From a checkpoint of a small mixture-of-experts model trained on Wikipedia.
Experts: 416 SwiGLU neurons an expert, 1 pick a token, a sigmoid router.
Training: a variant of Adam for the experts, 700M tokens, 5337 steps.
Below are experts of layer 3 (counted from 0) of a mixture-of-experts language model. Rows are named router (the router's row for the expert), gate (a neuron's input weights, with its number), up (a neuron's input weights, with its number), down (a neuron's output weights, with its number) and show model dimensions 0-191. Each number is 128 + 32 x the weight over its row's rms, rounded and kept within 0 to 255. Numbers have three digits each.
Before each expert's rows: "gets" lists some tokens that make up at least twice as much of what it gets as of all text. This comes from a sample of Wikipedia text that the model never trained on. Tokens count by the router's weight.

# expert 14
gets: ",", " and", " \"", " as", " (", " was"
router:134163114188139178201138119135145125160095103190135121163102108083111103145114178104136146154090176140109095161132230122112096103116096096146119130092038141111191119148151181108164129079105133084091143117098145128158168138165181178186090192143127138125106166155087141189107152153116139150118147115166136184141130152126116122136137087085075129110146104126138149055145085123162134160128118112099139134095098117195126075105143134083166104110110110111103139131166085111191102110126151131099121085082124119096057151165133140097146162124090104116058106079102082120156093137136086055
gate37:130103207114118125148181115066169131175110095119092193130098165102129116104096082167128176195145103116148132141114141096143156160163113102163104126164202179130119159173052122107101116105100103158139107095111115132194166144174148150172092147148103098167042121133064116136107156147158089105113172088164184158127132114138131144190143122116143111085115112192109154119108107115095102122152144164113131130132137123123172159112084116140162163095126093068106080172177152075123096159141161107122109108092067084080148127149123119061179133165102108079097179140095101138176096101108136080
up37:117130101146139153156115074148113078102140172130148123111201124128078151164118208081104119150156161078187164117076117152082108077150123134111131126109144093145072167139123152099199020140106130091163134133131153107180140097129138142159141145173141130073153125085140188094127138120168109105205085143165061101122170108166179152109148114193122081183121105111129085116117168163122164151163113138158057135093110132112182118107101131184132153142125123151112069162092144118131114182190083171129092116140124143160150158113148122132156121187137164175186086108115130142129133121142162108
down37:086128155185224103149114109115177151122162088112157132116154170118138197143089152134123100112147108162130100131131154106104140165094097115165159127070144105106114135127144038115125209133145093138168163099121149135127159129140160121098068163142109102140076130152142152135098111090166159099157094107119094099087148080135145162123089100140071171134189159076122133085127160073146158079146154125142177142126140174147190093107156156145086091174078105078099100120119071115110127113167123120172149100068152175106071166097104136182209165128070117166072128134102094144121122131117168132
gate38:151146159082152062166124104127126163116126125103117096139138135176143145088117062156143120074060053172094085092121112136123091158114058222162145175177117146087132164130100149102090116115137080115085101146113154111105157177112068105116159095087153118095156113146141109070141148132152089104167141118132182143120132117133101083174154164106144165152128116166127101162169130100113127112097095103097153125134158135104107116140137224057174088158137138118113187105157095182105190085150054094127141182127134121123109132153136106120123073096105139145111110078126204128167144070141153120
up38:126107130172158214127142143134093118112122105154106148127190134118154110159125120103131116133083113133134112137147126042103093145134099114091133098123132157136161125092143101149102153125103113094159124102088115107183188139163093130075117134167132157097149221106071140071127055163178121135163105095126110063150127128136081114113115133130073054073156107106067105148123113157174115115137149082145147088162094147137140113175103105068108115142206107237088149145147064117129180085117082114145095150103162143128136094180121114123101125138102129169095134135058132135124109116147116043
down38:138104110131147123144068141111074120174095106157169068111080089117153095154092194158174189075133131147133124115134153132163152100160149091072158173082148160176133111161090165081139148142106142112130078134137098104201170134132097138141128126186096160103151069101133120087163131149103108228103142084178137121147174070141106153113118102159172152107136141140157150155153157119158156133067150126132139139125105092144110158073167109183135053103125119165098098159099044143146100150136182135114124122176068164098143145132096122199115121170156153149087127145136134168167120175085091138
gate39:042167139197150177124106141141097157141128151138132090182151125081138129082049160110141118082222118183081108132153094113128140067127123164091134156107119113112133106136114065171152167095167158103062108055108098131091128158097155167093092156175065200126073161136135161106126122165146138142098134141135130151147113123099129143166187117159164122143150157135166149104141150131117105113086068090140190099148126126118145165148116151065097081134138089106093131118118118136088088155117161168111149144154121158104106190082091211115145138136089131114113086121188124111182097105122138103
up39:125120164088133170150137120155118141080136145107167170110175098165188138136167116103024162162117130114134107074084122138101177160158137089103121140127127067105061141168101201109080172136107102087129115162148142136139154089147110120142161105070113082117146128114135111157079164118096153136216113072179101109123058133133139124069104053113079086151119155082129157119141132138103202118128162155134127107096127135136143096126130106135092167111103081139186123138120174149132122111092093095097154074058082110089132143153159048145123149169160168109138122161099072148155114148139103177
down39:150104185145083168135099112128068101165102046136137119180124158133148173055096088134175154108110134126071109122146135160164138114140109153102140160136083091161067182147127139117165171171133181098099094090121121141132193145135180154087073143102093160111085107113139149130130148079111142154143127178119121086177147150131099186147145146114141086064107149138197139148158084123192122148147135151078140121115106094123057074162135069149146088135130079098078107143109139174125147124100148104107112145145167082148118161088155109228113095138153121101103134067146097113135094123133060151
gate40:089184159035127047139119120083131095142164141117096057168140158088113148120129108108105163149092135143106106143112146129116119148138126172162076108187102116128055189094120163115133069088128096116135110128172145081152086184133145127078151132110122152069168077133151131161096115125153124096151138134070110149110143115138127049134168145117123111110196118083160120115066110132113137127132128133165117181134128097156188122112097094092116136168172166156092099117148167061066127164181107109191119131103162164121056123121066118141178102118118121112119157150173095081153106173135186124
up40:120159153149112125149079076124174096142143154130123096105117092119124144088147089039059139158139116083172060196063099148150161118175092173171081144149154131099106136101162128128110139151072199083139141128107134182120140168078173139093136070126123107108159183093123087123125184073102165075168102129106147138090109151077184092114102120155113138141120157112133122108151160162112162133130130121080123166151157110087158113092139152123131163038124058172085117085153141145096155133111111160123090174114133129153098090094133204129106192121141153127181148127117192110131089147133117150
down40:155112157159163155154117115110152157115057149082124102156112092112110126087137085160112161159133097113155168066141131158135118135074103097145137131185164150116130175176136145135083065119123093125107154134109078130116165131125143136125086120112142130179048092043107081151175146112116175139184172198136113106136159151122160095128118093145115147104162107134107166133117172128162062134103117157122078144047129071147198094167201044117140061109153145155135078149118140139174104174088118125130148086129144054162111162115126099113133126138121127146169114135154138130059107106106200122
gate41:159120172137185111182074108180130176140117190131167153125126098186161134131074075067087104105127149136164132144150095156103128166159122141166121155097111140123108150114116099162163155122142114117180111090123174165137132116116116164136127134052083123135085185169094115147122136118191134080158089153092131138136129094120149062116101147142092094195064172119087099097175157075095124151107163145163153092109143100129165183126120180164105131113154115080095055104164131124119135180121099051138153166078085080137102110109076121155113164104150197143071148175109138141138124097105073114
up41:123098105119179173216098141128120127097076126112102179174032102064140133124111142072100116104126191089117051158123120139105115141138148173188134161127110155123136152130165071153151169140143176150165127138086146146169093135148106144143096123066159109107134164135083079162134153118178137101133126164073108170175131168153145134098067154124053094134093093150114115174132162078150150138119118139092087063150132148160137109131119153143134126094094133059131150101170143112184090092114093116150124137142104115128108056162122138120138125139118133174180100083031126138128123107110061144
down41:074149134135177088109152164145121150165154103196104124099060092183102114126091123071145116170134115067168169147138127114104115149085139134140149161148136100112170134073138124153100165130176170153155095111121161124135122120172116166104096134212116102052144155119121131147084098142130110166047138117134155179086151161105132084142125126155115126103120107125090173152082087103188163132091218083100130089074157142132108124127098155095097092109172128167113153057133060083145158133121156142168153065160132136163106116170110114096136125122091102111112148121085184169053134165138078157
gate42:121131134105143129116156114165076078143087136145190145104158164145113175115064134068169172141139144148104150067151098161151083085182121113102146124100106167158056158130116124077077138149093087163131109087118176098134153124087184091075149133123130127086106138136099162136082163081165133100163093111142126113119151148145188131149136150167152087129148134069144168144116134111098091127103131103144145165123094153091153102209158108078091186080130063160091149177109086096151143161123150113184110142100171139187138081151166104088136168092104091179137136144147119108146205093157174073
up42:157157121093134122124123059093171113162170059094084129141139143110114079183214095215085166168127109087141115114137149122102137149141137166148191109154169111090169136206080068105130103140096177112153119134171067121144090153141090120099136134149083142185155110136103071137132112043134104169128175169142114181089120123065109137125115094082181108098135129119094142157109167143127186120092136123137121147155167084158197122154106179127156087107110187147167119116112174086140126108151117164154153129112121114127093157140116146169136110081116158106134087178067135147156129169110143107
down42:130100064123100146131109140136125118134106147133055119096152097114136110150155094169138144093124142131112139097089174072147099139136107096150124128143160073110159129089158143116131132158110152102061096159146120139069125088120110139134090185173127122107173085180174136105126113094129121147135129131062104159105176168100190113100138111123092103082114184121158096108118105118145107098069102115162080127203230056128189148107085147143139144109053144156120128148146113108182140159148143032144138150104145146062093143136146158146164120094137129025099113122143124137118136107107116033
gate43:111129162099151141107164127128108125150099124119125145138157105127144168073093156136155110145124176091083164037073104074174117109100114090099071112119148176144128166134161169198157057131130108094070113079100172149131164114153173149069159114163180138100084139151079156093159145153135122113127096140119137126117176114098203130151125144193153110104112143075147136151136163051153108160144182103090141084169062089151136119147148073141109070111219132154106139149053101116103149148122102096173167174137107112141092097124133135156190132134174109098108105145169114137124108143135176135
up43:112087129151106120058153168120172137113124198105115129144144142130144127132178061141124093085136098127135127206168137148176122126147129133156119102140123109146093095213061144079130168079147122167132115177150153102104113092108166054166094151101148159174182122087107098112128146115083173142104138125140077126099167131169079143125147146089063194151110127103076123101111157142137125121124170171126152137095191149114169157166109160163145131088128169182151154115097144135076197130159144146081134105091124134092172177056093086099141100092072123107154194131105148087123159172104119147
down43:111154130138087126100111117142113078071125196142106106086150148121141092100079093140165082171103054111131121116136090103199075107145130155131095122119179135093063119125161120092103071104144095130143097126117119149081132096119134206179099111134154183150120139106171137158094118139146113150080129098141189168089205088192113132189159099134099167131144154122120187143111164129111165185194160111125113095119153103141153104081178110121161157128115158178132147160137106067153172146162168174132151119079162122178089131157092083141192147126093149122071080113125108104144149157071146120
gate44:113110140155129107082078152114097090126194167141130152159133153135085085063122165137153128123098114169155075138048164089119128172124133134123126123165155132145136072157168147209132166106095126092076104077177127060078129108135116126076119089100131191107120082161131161161120201104120070119116095113136084100145184104156139193104115121138170164129156142073124128168149164123090069106157112134171143140148155075096136127090136086149092101133170163122133065096108102136150113167104111149168161152095128186116179134135064153140184118177181129166115080171124138132122143093097172133
up44:141104110104103119127102082116114103111105126113099117168126117091127119125164193108137100123064137172166117089083185115125116151120174152141107194123159124107183086136125160171147180067115143096091107092155130112106099063131181108086123090064162182117130114137142152145167134142067091154096114122153078050141198161124111160126072121121099155138142077084135104128188147118156152164163103175130128140140138118131124159082143085101083126117139186170073061161048182145129123137075166158145144153120123141157176074155118122129207137198132177129091097144160105130134095103113135158
down44:124155132126135144102122143091129159162184127110098126081120136121145073181110116147110138114079174230157112072131169177123149177144137167105149142101126093138112165140128150161146184130113079104088077081162138077092104106110145111087200124091185185101143128069173151111134165176073120116137109079059136085146168143126110150160094094134123150093127076143147171100093075123092127150160108123132107101125086136070155144084149119116137147109143083103175187047100112216127077136108084145114146101133088124166174132118110083110124130161177115119077110147137133119110151117167162179
gate45:113117102129151137176127056127111123093133111088130137124127110130137114107156147108132142165148189050074088033094149158130159123143092138150057231096149157144166165126144117153076137168197105152122128125123089117174112073174167122129099058154143089087136128173152166114119100156119071154123166134128169124139174133127102122138159101161040140093107148168086099169115193174116137138144109114186134172120113182133105093110116153048126125168169142116089128116106075144151129132104172177130100168132051113141157138126134151103171098133105104130104129140168087130144090130105145092
up45:138116099108215122077171151099117161072130188112118123146187142132150158114108110054108117146174098102111128160099121159182104109172065154111142145114129141206169124176108130136169131076097157104164114111147133123129066074167154146150090126089120086134101213105090158095102113123160131106116153139105133178126152100148131161112184172085121144180112119231109124080148101068089159102139148103117136110161127128085182126127106201171123188159122101153131054167141160105126125144122125137098129154079135119063108135104144114111171140127092104086100085096099085136139121164141110159
down45:145173150165085131186101128149127117115203140108089167083073061128113131153095096092149094110104091182164132119164130102164158121105155065170172138133085172107087103116134117063086106084151071149111091123103158192153140158081110148167112102137146130148140126145155184181117115120091123093168125140132079085136107108082202191183102149079139148104136131175158108126155133127129157152106135144138172139160121076138117176122121151111130141142125138140125125174092180184100158175141084146129091105152169219097125113175159155152127105198105142136152146079162203124111130107071122139
gate46:108075166146115079084123105127137205166131065111122138141162121148141105045126108161135125158110100166141134158154091165154109180117145094142154139166104142095046122184149095138072161144101121133161111114191113062073184219077084147122110125092080108218111136173116131042106128103120120093058088097138104083111124110114093090168146116132110070111145150125118100119124138151148095140136109148175166146124113120127134131103124114085146154138108142140127144082130109059155096202191118132115103119060092128132143152135127149138090136151169146127104125177099111099144095093076107118
up46:139133133099114141118187108141175166166118136137149111124094117119202157153079176154129206124150087101108148200147123134141103127199089152104181148179122135141115149153101084130117134069128168155102148149157126125135199163112151143115172131088117141171115129082181169132101196156104131107104115105154142071122154133103118153204040133097097154135093106119116118104140114159075119198141098142095126166113138127166117022155121112147141083127082149191104128100062140132108130134151168154085163060099134120147169173069162131128099104125177168091142109142196130121126106117156119134
down46:175115146192128096140120119106144140175086100158098137110124091156113078159094140143128131125111114166162163099169154132125170111195126160163075158172146101140130079160159152123142078120180162089156121176119094118148192130157118161136142131147125120166116054082161127126164141126132161146115094107106072102159163166115090086152129102119150093092145097082130193102087098152178111174105079172078117181103163093152132119170095169131207109096106152158171111129114107160134126100133114110053143127123083082156135181127188151117139124125144167115086228142138076199141133134167187138
gate47:188140115132171129157114122118124151162130113098079104125089163146143163104131121114086164112137131104085192119120080115095170197154110119106109121117188161147139125094175064146140093151143158130144103131125111136131121177120100093103099128078059164112119169100173147092211130105154170180036135108073178112130145144129146080158123125200116138086120109183055079126159142165057124122065173073183117160136129132118083197128135148124049174178068071092143148087110077143129151118156102130138117139145135131090138113153128111109118151161179148111109111142146094147153152098116123134
up47:150092114131145059183081138173156112140036124166114182128079123054138117158176161094113117109102145140118085148126109098107158126238124110149118137114157136169094138126147105150150144110154129162203110099106171110120121119101101099121122132130031098100125133079140083126210154109131084117112114143106110180141177142093166118107117147147119135124125159110134119101125130148058108138118201142122101165150139143174098157100132183111126102147078153069100200044129151145132105119189133104081065129147110158106153121099143167103133123135190107127120141165093115133063125105084119118
down47:071119149151131093135150146101140118068170194123122088171152122086122179127146111159085163160156187093172109087095162130106142073174118104084057093109110158125102106158180128117134151172115191113123123111138100147103148169098059102092169147146115132091136139123141100106154157170133133073136132131133077106124112131072045137124148168152116121131155148125137162088154168129123097105134127096109098126100130162158131129113113113133158138126136049075145150073145138123156105158090150109152072134179115078097125104093057159163014151144102108142142128206069042129136137109113153145